config.yaml
n_experts: 128
d_shared_expert: 0
router_score: "sigmoid"
normalize_top_k: true
routed_scale: 2.5
balance_loss: 0.000225
balance_bias: true
init_std_router: 0.0276
norm: "layernorm"
lr: 0.00834
grad_clip: 2.0
steps: 3634
Below are experts of layer 4 (counted from 0) of a mixture-of-experts language model. Rows are named router (the router's row for the expert) and show model dimensions 0-159. Each number is 500 + 40 x the weight over its row's rms, rounded and kept within 0 to 999. Numbers have three digits each.
After each expert's rows: "comes after" lists some tokens at least twice as common just before its tokens as in all text. This comes from a sample of Wikipedia text that the model never trained on. Tokens count by the router's weight.

# expert 85
router:526506562591547501453545477504517530511401500501472531532484560509516447546542504485552460543501503490548535491505512546481459479504570454414468502442435553470446431522509429487494526495517523536576451455550519492445492552514540541439451488553559526508448540486539495542469509496447505493508521497566485458534419492511572473535444502515574457528497503446474480501491439452534434519510455440412446479457555424451517494450484520502463541500530529487507536464484535570492468591493482
comes after: "\n", "or", "o", "li", " Me", "а"

# expert 1
router:497555520516568520535513515490486462480438493546534498438476513503504555519552464516501496519502579531498446490447573527481520474486526525555475517541516519509465463602427512442456552429509494541459517504481549475457417553507520591515482505459512579516425501557516472532507465512380533484496493475498547437534439512457474612553505445477454442400464455479511503540515452459562483496518515534498475432472538523461521549545457575509492489464490484488550525521477507532535437522488512
comes after: " |", " the", ",", " a", " and", " was"

# expert 43
router:481471469507473558497517513513562462504578536517523498411496513507538579525518470537486498488501526468490470560503520437500507449464548512499515483455514522497520479486497545530503516510579486486566513441543537572542466535481588492510395450523488523514357426500551531534544520452505483428514484456505575449486428480467532497474434468480593518459429453466461488525511494487564450516514485490519461508390467460470519505538434529502557482424549464496510495514482458543547486536492514
comes after: " of", " in", " for", " at", "ed", " on"

# expert 124
router:465478544526499515459552494502529491499528440491530497486457497470500501505513498524482438512497529471468506482470562536490533472433587535502464547493456573453560478589456532529437458480566556519556537495546492487480525502456570512523398398509613559540471543477505535480584432458494530517601490461523460446492514498489486555527489541511556390489462504439500440554472517503499409498589490535528510465473501507454547457472486537497551515500493461460471490505463497482479471485468468
comes after: "ur", "n", "l", "al", "t", "duc"

# expert 49
router:537510545539534523525512489598608520461468444510503527474443515487563517571458483527449499478466496551506531494482523496438519462458536484442515466488389539464553489540461549527471519526540519464466453515536495561471487456501565527512461461534521523530482486458490489522530446491541577475497523462637550516505439536467519488542506487513519466489508499460392511524469481499539488380509451478496499505487477565503499509453435558472521483464534524447521371486486562507462507511481487
comes after: " ", "t", "ri", "li", "ar", "n"

# expert 73
router:528543535472556510447564512547520448477366475496563430525492529571500474519535559465518520554532517464492528506493488526498480489498451570552487535481477529481442447570438455475469522453554515567508536452485504502519492547457504551453526507536522521507498519571489491547492436501465490498528471497517483497472434489490510590580477469511499542462585480469465454567556478439527511390545545497478448482458476559489545564488448545452551455483479519490495455465438536485523485498510410
comes after: " S", " P", " F", " T", " O", "S"

# expert 87
router:461474481565511528531526508514544449536512512466517523458523560506505519505524520542587429463519582488533441557509539536395415452550553532459558510525494525450488461545505502502494495418496485522478538435499515490503480532468488491511456468601471548498484524561534468533493467530472481456498498460527437519496394601460477523535418477543523470460530417456533500547516464518513423475514495459539484525455525445444449486470488538516553466528539507486581539490478493530446436480532452
comes after: " 19", " |", "20", " 18", ",", " (19"

# expert 31
router:496446491479584495455485517559526462567459517517520473476480524503543538523525483497534513495514541550469517463401551547507462566517513586546465521477487569488369523517432477478501504495539494527519554430540518592516519538518509528406494530497540485584441476566467467495464494521442558492542533513527477438515473506512494489482484528486523507419535441501441490570510519505523474465481488511443454523485474493443520514585482533493558424439532535463509515507409572505551486496446461
comes after: " |", " ", "s", " Re", "|", "-"

# expert 64
router:535517513473509606496519533538466384526479449500488462467475485436524586510550523516518457489513499463500498525452564495441523476508475483426526595484470552484468522507554535423464482479582491482495521454499534464517537550557564454533458520555483477558499491503547431515533496546440546454489543509529508500471452542482533591537525503459575472487443412528461428480475506441531505488573568428545465500458477441467512554516464509525507488471525497536516411449525511502505483524502505
comes after: " of", " in", " to", " with", "ed", " for"

# expert 58
router:537482496570541524466527524533552495509517587480520504453442485524565460529489476554538481493492566512515510562534523549450484413449556549441533520516453522462462448488492492497533535453499491532543449484550566458515424498511512476495463434506529547516520529430507544418531459544461493479603464488595466470548467500534481530472522489488468456503466529456477510530480517517493381527541476416510438548470613498479518562537489510546501508458529502478526466481477444534490441477539438
comes after: "w", "or", "ra", "ri", "ol", "ar"

# expert 51
router:474549542486480506426556477582517465511405525487539483423467546505540490510543496466487480562489526456510468483521509555493470479456520533531491533501444487509433473594511436534434507417461504502537479451493515487525466548477578529502502504609553475534438505555469487540494427475484511518584534533494470417522410480556526519586452535475517520507520462443463486486527483497494511481505435496410468556476609485482521527490436574505484513459497541512481539472470486549483471524525486
comes after: "\n", ")", " Born", "ight", "78", " 2"

# expert 105
router:540508505493496532526610532498512478491494506474505467501462546504554482512498581565537492489531481415552462501520483509486478490520502495482454607556478497458450520502511527404515527505500559448531525442500530481511426523523595466488430505513485545546495462571526482495517479504491509459456493466477492554512464484528563429583480480440507562524489433493495519599447441476524464447548468490459499523491541547485488590457478523492508416422558562477514431542444539519538445521499461
comes after: " Ma", " ma", "la", " g", " A", " G"

# expert 78
router:547461515516436580483512524571494455509542492439495493462466495423491566537520486559533460503420535428473462516548531474461498475455486469498439521509477531415488477468492448479510559475506524507568527466493506496523524531570512475466457529579459556556427433532589503523533484499492534467507502434503506503511491566475561589500449492492597504472475454492436493493483506526533487504549530452450480534518541531465532529552484616460439482562555506501474477447484436542487548552481502
comes after: " of", " in", " to", " and", " on", " at"

# expert 55
router:468469491493522538451539545513468470653480487527499549512499550532569505576507543508466492505449544491435453475422535493524476475488546558492450502484428550535530481477508513533530514511494484535521513493455528483451458577416531499521498511558513535496476428499489552552488498436412527478521498418544498494476473512374579556565506462511523458454534564452459465532492496478542457476504518415520481534473523460508520536487483563470552482448543529473502480467525566482489430527488484
comes after: "-", " |", " (", ",", ":", " \""

# expert 6
router:497497505573504500513541463449515499478476432481486497477499594447532551519510522465582465575455530440542503504513580542477528462483608543496445540441546483475462469573566505511535517539531531468459476441522530506516506595553550476524436508519536513470461497449479494498510449513495498512553516468481467471456449456496538499600501466511479477505520510462460478498459479471528463532481453412429504497453595433445533505534458551492515478476547580487570416468476515515486480535506442
comes after: "\n", " 1", "A", " 6", " 2", "5"

# expert 69
router:446514463493568483490510517549526375503484430534582460515471510475508532520526518492490441538518505462545428510480573439486493540531490529490526539495453514426411420545506491473432545479530484486502532501445555528499422554519542566500533528507538493509481493542541514529526444537456502463537467519600465505504498483449530497494452478467486523502566476498499445568493492523548454504512486476466527513452546482402551480477442499516505464480452561445594417460443543561538464487482503
comes after: ")", " 0", " ", " 1", " 2", "%"

# expert 120
router:453471516549526520475519460517484445492507485477501489420475554461468541522562505496579574527430554537470470474478589546453499494506527423394456485440464495467479484596462555474527491481516512520512543504525543501488529466549489461460450524529561590479496449505540458543531553541466505432514486454527509473553500561448553571538503503449524477412476481448511449490518518457542470469489540480423469553431523502528560500521420545473516513498507493433513449464533512564536512472457487
comes after: " the", " |", " and", " a", " (", " or"

# expert 76
router:565607538525518537528551487497495478479473467509469485489492499454531509594544533464493531490476506472471510516464508490469469500452510498508465557515393557537473483555553543513450516405526511431542547478533517512513505479471504528481463438502468560558457480519455487571495531487428513473502427457443460552468442546466443480563510556407551506427530503466446546471535441519518486512602520483517463576457522445508556553483487522445539478489542531496516474447417504529546510470495501
comes after: " E", "e", " W", " Po", " I", " se"

# expert 71
router:523547533514605609468512531557504491543505485493550441447408532472478529492491487586511574496465513477484513511511530469436510493465583498475470521431474475485444499522487506515483510464453525481455428482506497504452477466546535508454466562591592512468481473555486579514443494449461537466539501440562504474492511469470468461541484502528537476484467478582493458537508466538513453497558519460509550504492482552502493507555435565458510491433530451463574480523486550537590481535450477
comes after: " ", "-", " de", " O", "da", " San"

# expert 67
router:509549577543547474509563552548526459488488500517482534498477471494501471537517492497564545533479533507472432473417523544450540388518509479410444493495488588444477522551511535461453589491515520446488481483534535470500488538471520519483489514500515528490467505506499539516483392524475495490526534425560504438540451542469530581534517502430530462392434539493481497532528497498569465403503480521466490557457581521459525548516497562473460501482491477509548516492515533513531417438501471
comes after: " the", " a", " |", " and", " to", " of"

# expert 20
router:487490549502540575447533476497466493596574419525474506443421504459539530544557499517467495559394524503470503491501526518437530526480556547555465553519458567486468457459481498453406533435511572507544543474472515432480475554470495539467492503590492548491481540493473512504454495518478531498621464480508434513512483517487546584502448502556527489434513503485497466549509461396511503487462503502502465463501524497453519585535460529486474444441532505493497515501444527494507545454517490
comes after: " C", " c", "C", " M", "c", " R"

# expert 18
router:533483504533513557521496486577528503509486503455513492450453509424515561553506523535515448488488537481466459514456562552413509480474503512476473447470461590516523519547490505464520473565510600452523559462594492499530551507612496512492482496514506526566515523498561537509498462509391494433581522469497510444546517475497521478482503529442471539499524451416473433536456486505510495499518532449483463479417484476470520519500408491416536486497533487486536477413505580542549468489452508
comes after: " of", " is", ",", " for", " the", " to"

# expert 97
router:562442550551450513509502465509549467570570414490504495414459553502472438559505506583553462503542487508545471496477545423466483494456514523514446577483483556389477556532519495547475478575452503505531492481518535535530475547535544526461491455491575559475456484494573489455546440514431499484487441467541521531503524511513513549538478458459541471478514441447540470538451464455494449463525477413483509462503487457452476477468465534510540563530498494481543526516436567554480503504457487
comes after: "th", "y", "s", "z", "u", "mi"

# expert 66
router:467550538483461496481554477606498447547491468490507485502469515541536538504525553481477534500462504472548495459493525478470524481420486536506499568415469525494492403528444530474463436536494563494490516452516464485530543528498553532502484545580474485613482463538508547516486388543438485482528524404466519490548498523448547487536465459425532430474485521451512501503509419544539533486513568460478476578439550513487542486508504516466554408456517539475553497507497506530440535545494510
comes after: " con", " Con", " ex", "con", " pro", " Pro"

# expert 107
router:491497491518601475534518513531525449482558463542566492474488503452487531496519501547553454507529513491466511481415540478506506522518489569483448513528443527494407474533503473442398565503526526484513528519448608546449448550496558549498478523469537518571467540516523549517480460535457523484497464518540438507519466485475502506472457534466489476477515518541467458584500491493556448480529453498477514508442488480434564500453457542535519441470503516418560446417415512593544448451469522
comes after: " ", " 0", ")", " 1", "%", " 2"

# expert 22
router:597559514525482470548523528535480483521544477512505550522426521448559485524576544444511496543460508505583480534487490511430485450475534483466479512500436481508527533582604505488517536472503501548531426451490509499478474528550569516502502502520517522533449453426564503492515431469474523506531463413457448506454452586521490462487473557524500428451553474527496470516456497471521516493543562507412501551434549479440489537440447496509473427504505504495493531446437507555471445567529503
comes after: " se", " st", "re", " Se", " Ra", "th"

# expert 32
router:457464535505538510543497573557498387512502463538508506451472554444497499558555489533510530510476517435511466493502554450484461467459531529502561505515466522497479525500521595471507441430502525480513465433446470502468451499543510474417411458514514560518511475452506506551506507487424486437551496525531556506522430477461521469518509547474614497486560466435516483556523533487551467434531533479430511509409478501514533478558456558498603503535500500521574500493511503476536530548447475
comes after: " re", " dis", " de", "-", " un", " Re"

# expert 117
router:494500524525550530461526492566453518500508497497535540428447509452511527497493496556460505496398544512493491535508557572453507466469530484500451461541516530442497484539499506502494544514431537447557540464547560459553522497497551592460501497501475542600473562494542553470552469538495552501590488413473495435572506498476527531484483459516482527531485525441428440534452492495552455523503482451512449519519571423383500486528488501478522505525515470479479509510435415493559471513520429
comes after: "or", "al", "d", "n", "ur", "b"

# expert 26
router:512438513550519510498486468517490489507458495454510566472469506471500490550535541458482522567448480487496466512497578477482488472500522476437480543529457584469476528509447572555468495516540513484392549472531566475527551574499521537470474503515538587489449557522567539560542507403437513535586463428555549467471492486453522505544561503543545499462505476431451465555517489464480511450491479425515443528448454482494575506495472496443551474507545508475548512493460506559561515552444461
comes after: " a", " in", " C", " A", " Com", " c"

# expert 34
router:513448520467463590559513524473547510542523500460539553497514493456482544545572503515547471516493533481506439530499621460468474434467534485491491522478508519495474540554517524458510534515474497468464522468546475555522483504569559537489522435511494556481451479437497497567555510435462547446486466408549526504500522518389539515530459506490520497526561561443521414517498512533495487533484489474459563461488547520426448511420462491513557490438573519441512428538416491536479485526500459
comes after: " to", " in", " for", "ent", "il", " h"

# expert 25
router:540557493516456470450540491520563421508461459469494541441528594474562539577530505529511543519437545459450434476520516490504455493554535549429465504453503522518465509508502444548485500506491507450493460465524559508507466560502543480539362471533529506510503548468555474538555559497484490494538511483501496456502440456511537512587512450550529473449540506433430475508432465456520453544527517431463482514492552465407512488518492495503499545436521539516534466421493571560468459478477496
comes after: "\n", " U", ".", "S", " 1", " 0"

# expert 127
router:438467520528522516477531467499493457532495514486508529488499526520546480510552607548497529487525530502428475479439500504467486475528523462501515567496462488500457488490488538458567530451488456465496478463478565525522438545555536538502484530527534577534452519517479521497470449460453433470526492456582525469472439490495562506577461482486477459412532475523474497547495481434543471521523552373445507482497543543499459561482441500485511470447536608412458409539510602466482535508489489
comes after: "-", " (", " \"", "\n", " |", " the"

# expert 35
router:474485498535501510518541572512488470559472504514467485477487555466482504588610509485531534567513546522469448444450534471485496463537571461465546500474449529476501539491423581466468473418494506570533542442555529483515486578486482494491454555536465552474474450483469574467493491419496456437542462496537512463489444472467511502531439537509556546472555563530480514564514489452517503493552557472502489553460579504453532529474493497480560431458525502488566523528468526465470445480441421
comes after: "-", " \"", "\n", " (", " the", "S"